Experts of a small language model: 57.3M parameters.
Below are experts of layer 6 (counted from 0) of a mixture-of-experts language model. Rows are named router (the router's row for the expert), gate (a neuron's input weights, with its number), up (a neuron's input weights, with its number) and show model dimensions 0-191. Each number is 50 + 15 x the weight over its row's rms, rounded and kept within 0 to 99.
Before each expert's rows: "comes after" lists some tokens at least twice as common just before its tokens as in all text; "mostly gets" lists some tokens that are sent to it at least half of the time. This comes from a sample of Wikipedia text that the model never trained on. Tokens count by the router's weight.

# expert 71
comes after: " a", " the", " an", "'s", " The", " his"
mostly gets: " largest", " highest", " three", " oldest", " two", " entire"
router:71 48 63 43 61 37 28 58 39 58 26 45 81 50 55 42 48 30 56 22 23 38 48 37 65 54 48 66 65 51 67 51 37 25 24 30 39 60 58 19 55 58 49 67 26 66 60 73 41 74 35 54 63 64 86 43 37 46 65 62 44 32 48 13 35 50 51 53 59 48 52 40 44 33 58 43 54 56 57 53 54 67 44 41 64 73 65 36 46 37 55 47 35 48 54 65 57 39 74 46 61 51 39 31 17 50 51 48 25 23 57 55 49 50 32 49 70 43 38 46 42 46 44 64 33 70 57 75 38 33 53 16 67 59 60 23 39 77 31 45 30 36 45 66 62 40 54 79 78 36 62 53 71 26 31 69 77 67 48 54 36 31 47 35 81 48 52 40 39 31 58 66 67 35 36 58 27 28 38 59 59 67 79 62 59 71 65 55 50 59 48 69
gate0:37 69 41 38 44 39 25 40 46 70 29 36 56 44 38 45 43 32 63 31 54 44 46 49 55 62 65 40 41 62 29 51 88 51 40 58 69 69 58 57 77 47 60 27 43 69 84 48 30 17 41 54 35 70 39 60 38 56 57 53 60 22 48 43 43 30 31 38 38 57 37 34 37 50 46 41 44 82 80 46 45 76 42 58 61 55 69 32 44 48 26 62 55 56 64 58 51 87 26 44 52 33 54 33 45 39 39 42 44 30 54 44 46 41 51 32 30 45 34 58 57 35 23 58 44 66 35 54 47 49 46 42 84 62 31 47 38 63 24 70 56 50 66 73 61 47 61 63 31 26 58 52 33 53 27 41 72 23 66 77 62 49 58 37 80 55 63 11 50 48 51 43 70 21 67 54 62 29 53 41 55 49 59 53 52 41 44 42 43 76 76 81
up0:49 52 50 54 43 37 55 50 50 27 37 52 48 82 55 40 64 65 46 34 21 49 49 42 48 56 41 76 47 45 32 20 73 67 50 34 37 65 58 38 50 37 62 36 36 71 32 52 43 44 53 77 58 76 45 81 50 77 45 53 47 41 69 44 53 60 58 60 45 31 26 47 35 45 52 70 53 53 66 41 01 51 46 38 52 64 57 24 54 77 50 34 47 37 67 42 45 64 69 45 72 68 53 58 58 51 58 73 38 39 58 41 41 42 43 64 49 65 74 34 73 46 56 41 42 54 52 55 62 56 46 65 52 39 56 41 30 67 55 24 80 48 81 67 60 51 58 49 28 66 47 36 43 11 43 17 68 18 53 53 66 56 39 15 59 36 46 46 50 56 55 59 46 29 90 62 69 55 41 19 53 53 55 46 76 42 48 31 80 38 36 21
gate1:69 49 69 25 65 60 58 46 73 50 23 64 54 39 59 55 43 39 45 35 48 42 66 54 59 45 57 50 60 14 65 40 56 42 49 69 46 35 42 56 53 73 50 51 52 62 35 54 45 73 43 62 57 53 60 47 41 61 42 46 55 23 19 43 38 59 58 63 51 48 67 44 12 58 11 48 78 58 75 41 19 63 40 50 49 37 79 73 26 17 53 64 58 69 66 62 58 58 25 19 49 66 59 50 54 57 58 62 37 65 55 63 41 59 60 45 49 51 51 38 52 81 47 68 61 78 41 58 44 46 62 46 24 60 36 57 65 55 42 33 48 47 42 58 22 69 55 46 66 40 30 38 63 34 36 57 50 64 34 65 31 38 40 61 49 65 39 49 31 41 55 85 26 64 23 84 26 11 45 38 49 46 65 53 34 62 86 71 57 35 43 49
up1:37 75 76 26 61 55 76 63 47 38 54 63 22 62 58 80 41 49 51 73 32 35 41 46 51 73 42 26 34 42 83 22 37 24 49 50 48 41 51 47 04 41 42 35 44 68 54 53 57 70 47 73 32 58 71 42 56 61 38 40 57 76 46 31 33 53 50 75 40 69 81 33 65 62 74 35 40 53 47 60 61 62 47 44 41 43 63 49 45 72 40 48 43 27 46 25 67 53 41 67 49 35 61 36 69 42 68 42 45 68 57 56 68 50 42 44 54 48 53 58 72 77 70 14 60 38 35 54 43 53 65 46 39 53 30 67 27 63 42 37 30 47 37 54 48 74 69 46 19 42 54 16 58 38 59 52 56 54 70 58 45 53 43 63 32 38 66 45 59 39 36 85 47 44 59 54 54 45 75 44 26 45 22 50 26 51 56 24 46 69 46 39
gate2:35 59 42 22 52 28 46 40 32 35 68 43 65 36 56 42 29 77 34 63 73 63 53 30 53 60 65 63 52 73 57 33 51 35 70 99 46 62 42 42 36 42 34 33 56 60 46 49 37 66 49 41 49 39 43 69 42 47 13 56 64 34 63 37 32 46 76 78 64 30 55 17 60 52 44 42 34 47 46 44 14 57 54 55 49 58 74 56 32 44 41 38 54 35 58 50 50 40 38 22 41 56 41 68 39 90 57 52 22 46 58 70 44 36 62 30 28 45 44 28 63 69 72 47 55 70 68 48 69 52 42 38 48 36 33 46 46 82 35 40 30 52 55 37 39 35 49 56 42 63 37 49 79 78 71 57 70 63 51 32 55 36 56 55 68 77 42 62 23 33 43 51 59 38 65 65 51 41 53 52 55 36 42 65 29 64 60 21 38 43 47 72
up2:71 47 62 47 55 49 50 55 27 48 38 56 42 32 39 56 44 68 77 43 41 52 68 56 48 15 32 38 38 28 30 61 52 60 62 41 18 51 58 39 61 16 31 52 38 62 32 45 39 37 65 76 43 77 75 39 44 34 56 30 53 64 55 48 58 52 60 49 49 29 58 26 73 44 35 54 61 59 87 76 44 68 50 37 60 72 40 36 55 51 63 46 45 43 47 42 51 26 22 33 53 42 64 40 49 30 42 81 67 47 43 46 67 47 21 37 37 47 59 73 37 59 10 55 70 55 26 68 46 35 51 32 58 51 48 67 30 84 61 81 58 70 56 27 39 45 47 69 42 38 51 45 35 47 63 34 36 37 70 69 36 60 48 68 67 40 72 51 39 62 53 67 44 40 62 59 36 45 65 58 37 65 52 28 47 14 31 55 49 51 36 13
gate3:35 45 42 43 48 63 40 49 56 74 22 37 65 39 28 42 65 80 77 39 53 42 51 59 24 48 42 64 51 23 58 39 75 24 84 37 47 34 47 38 36 34 51 66 41 59 39 82 49 64 53 50 42 49 27 41 32 35 15 34 24 36 52 47 55 48 72 40 69 74 50 41 34 67 44 50 48 75 51 56 43 58 44 56 71 30 70 48 50 52 61 70 44 33 52 66 56 56 49 72 32 43 75 59 55 65 69 56 44 48 73 70 53 38 69 44 49 49 32 55 64 71 79 61 37 69 34 88 58 52 44 43 72 42 67 48 52 53 45 40 40 42 59 45 36 45 64 19 45 23 61 67 47 44 35 47 55 43 50 53 48 58 36 56 53 64 48 52 51 21 74 55 55 63 34 79 54 00 68 55 53 87 42 47 65 47 62 66 71 52 28 74
up3:57 40 55 53 35 72 41 39 48 46 33 55 51 37 48 54 70 24 64 76 34 77 65 52 39 47 45 73 35 47 50 53 62 51 44 58 91 47 57 89 45 54 45 38 55 38 41 75 71 43 42 28 58 32 81 28 69 24 41 41 33 49 45 55 67 64 30 60 50 20 34 57 11 49 41 61 52 50 30 78 41 73 21 40 38 69 37 58 34 76 40 44 68 41 62 30 50 47 67 61 57 43 29 18 74 42 24 51 55 32 29 28 58 26 32 52 64 66 40 56 53 37 30 40 52 37 55 46 64 31 46 42 49 58 50 51 49 51 49 74 58 56 32 62 43 39 37 37 29 57 40 41 35 54 38 52 66 47 49 44 39 48 63 60 50 34 52 52 64 72 10 57 69 48 41 30 59 72 53 37 69 61 68 40 71 30 37 82 44 26 38 64
gate4:50 45 48 35 50 41 54 46 22 49 62 60 70 48 14 43 33 61 62 68 42 22 39 42 57 54 43 40 58 40 36 50 56 69 76 44 65 48 30 34 25 54 76 57 47 62 56 45 56 45 39 55 37 52 34 63 44 46 55 45 63 23 54 39 23 54 20 48 14 47 15 48 56 68 61 40 63 46 76 42 51 69 56 14 50 87 67 42 60 30 54 42 51 54 70 56 53 59 32 57 32 47 54 59 42 53 55 83 47 35 33 62 30 57 59 34 46 72 56 37 50 76 30 56 57 51 47 51 39 70 65 66 53 40 71 50 37 53 32 28 48 54 55 61 15 57 75 18 55 60 60 43 30 65 21 82 32 45 12 53 62 86 39 50 59 55 60 45 57 45 38 66 54 63 49 64 55 40 56 14 56 64 48 60 70 51 42 58 61 62 56 16
up4:37 52 44 13 55 41 31 91 72 33 40 68 49 65 63 37 16 61 60 42 60 63 54 63 49 57 63 28 33 58 66 55 67 56 68 53 44 38 35 56 47 54 40 65 36 52 58 63 58 45 33 59 42 70 64 23 40 18 58 43 52 71 47 49 51 52 65 45 45 28 59 51 62 77 76 51 44 70 37 54 60 39 61 44 96 68 31 84 76 49 57 50 24 34 60 62 65 29 53 25 33 81 25 75 63 50 51 55 43 45 25 23 64 31 59 47 50 52 29 51 26 34 44 41 60 46 52 47 81 33 38 62 40 45 53 36 24 55 39 60 11 49 57 28 60 58 66 55 41 52 34 46 52 64 50 48 54 39 51 54 41 47 43 50 36 55 60 64 35 53 35 27 71 38 54 60 70 47 63 53 47 47 60 20 63 38 31 61 31 23 40 34
gate5:91 43 38 56 79 32 52 32 72 53 19 53 39 43 30 60 69 39 52 48 71 62 41 37 50 59 53 39 48 54 53 57 77 40 61 30 46 66 35 84 63 43 39 17 15 60 47 55 46 67 32 53 41 36 63 59 53 65 72 40 37 56 52 41 24 43 66 53 47 47 41 32 21 63 58 45 42 79 55 59 64 79 32 49 34 43 43 60 49 50 69 24 00 36 48 54 58 81 55 63 45 50 41 59 22 57 69 63 59 50 26 63 70 43 61 49 49 48 48 22 35 57 31 58 50 64 32 52 26 62 56 44 55 44 67 58 61 73 78 60 58 59 62 58 90 40 70 61 48 49 54 40 47 56 59 45 59 65 34 51 43 52 56 53 48 45 37 26 36 32 39 60 47 68 39 52 57 10 58 39 88 52 61 30 65 55 61 47 55 65 42 61
up5:61 38 51 31 51 41 81 70 54 47 76 25 62 74 82 46 35 33 63 54 52 44 50 41 61 45 55 32 44 56 57 53 41 38 39 58 45 64 35 52 71 44 53 53 53 40 55 28 56 59 45 54 59 46 20 34 43 41 45 50 43 38 56 51 53 43 28 43 52 42 65 47 45 45 32 52 81 56 53 38 25 43 48 57 38 54 36 55 46 43 68 50 26 51 40 54 50 63 55 49 46 78 58 59 64 25 62 67 49 22 52 35 54 14 24 67 56 58 33 42 48 29 83 74 40 36 44 47 34 51 52 25 56 47 30 37 41 73 73 80 56 53 92 34 30 54 44 19 52 45 50 47 63 37 57 74 47 80 69 55 37 66 44 49 73 47 47 75 53 33 48 51 88 39 19 74 42 36 55 85 28 52 78 34 30 73 58 60 54 62 49 18
gate6:53 52 34 63 44 54 37 46 57 63 53 58 25 52 52 44 75 41 38 36 53 38 35 44 46 61 55 59 48 50 11 23 75 40 49 56 78 65 59 34 72 55 44 44 45 25 45 64 62 67 29 32 40 70 75 46 53 58 41 60 29 51 41 22 49 68 56 45 61 62 51 63 59 36 48 57 58 73 67 15 52 41 72 45 32 47 48 52 52 30 34 67 45 59 50 31 28 19 75 57 61 59 43 27 41 40 47 56 71 68 35 47 23 62 49 58 38 42 50 62 40 15 41 47 22 71 57 48 44 37 45 61 56 51 67 83 78 56 63 48 59 63 31 23 44 37 39 28 77 48 65 53 19 31 54 41 67 60 37 74 54 50 48 57 62 24 29 59 63 63 69 39 73 38 37 40 52 47 53 48 61 01 55 29 61 70 67 63 48 29 46 70
up6:53 48 37 57 69 36 64 66 26 40 40 19 71 94 46 57 59 26 55 43 68 69 56 31 45 62 41 42 64 48 72 77 70 28 35 63 38 48 49 60 63 31 46 42 36 32 87 38 52 58 29 37 47 39 76 40 69 29 64 46 63 71 66 40 35 60 69 38 48 52 25 47 47 52 36 42 60 61 25 70 43 60 62 53 71 54 51 57 68 46 32 81 63 39 16 59 31 46 30 59 63 47 51 59 41 38 26 51 41 40 46 38 37 48 35 61 36 36 73 48 55 22 29 39 39 58 34 62 74 59 22 40 60 62 35 56 44 46 30 29 50 58 48 61 74 40 41 61 46 24 35 58 17 76 52 68 25 48 57 68 49 46 76 51 73 53 48 60 21 40 66 59 60 63 28 41 46 55 41 66 40 54 46 28 72 45 55 47 44 33 35 62
gate7:63 38 43 76 33 57 56 41 49 14 53 70 68 63 28 78 59 46 67 52 73 48 50 44 38 47 44 39 40 19 87 86 60 28 50 10 43 84 26 32 39 59 35 56 45 60 70 45 42 98 55 50 63 69 43 38 60 56 67 43 59 56 57 43 33 41 46 24 38 52 70 64 33 38 49 57 57 62 56 60 67 55 75 38 37 60 52 52 51 54 53 33 41 49 38 49 66 31 63 76 45 15 54 48 62 53 43 44 38 59 24 57 60 50 40 45 59 35 38 24 50 47 44 65 34 53 35 58 30 52 53 26 47 42 61 57 63 45 61 10 57 18 34 24 55 58 47 58 62 42 55 52 40 32 41 52 83 59 42 65 42 37 49 60 49 57 66 41 40 39 60 36 35 57 59 46 72 44 58 54 49 59 36 78 11 59 56 41 46 73 51 66
up7:51 55 27 57 57 27 60 49 38 51 21 50 72 57 51 63 35 55 32 69 62 54 40 71 54 42 25 48 37 58 58 66 35 62 38 37 27 70 36 87 64 40 36 48 51 79 66 42 60 51 45 48 61 20 42 31 38 17 35 50 59 66 27 55 56 68 24 80 37 41 48 55 47 48 40 52 36 70 46 23 49 55 49 33 51 54 72 48 23 54 47 35 53 24 29 60 13 32 58 32 86 37 24 52 54 59 22 43 40 50 21 64 55 41 63 44 60 67 69 54 41 64 35 54 39 53 73 64 44 60 28 52 37 37 81 52 80 54 50 33 50 52 51 55 40 39 85 53 40 43 50 37 45 75 45 84 42 33 47 56 61 51 62 36 51 41 42 52 35 49 59 46 42 57 68 51 69 36 50 42 31 39 70 49 42 49 05 22 46 38 50 41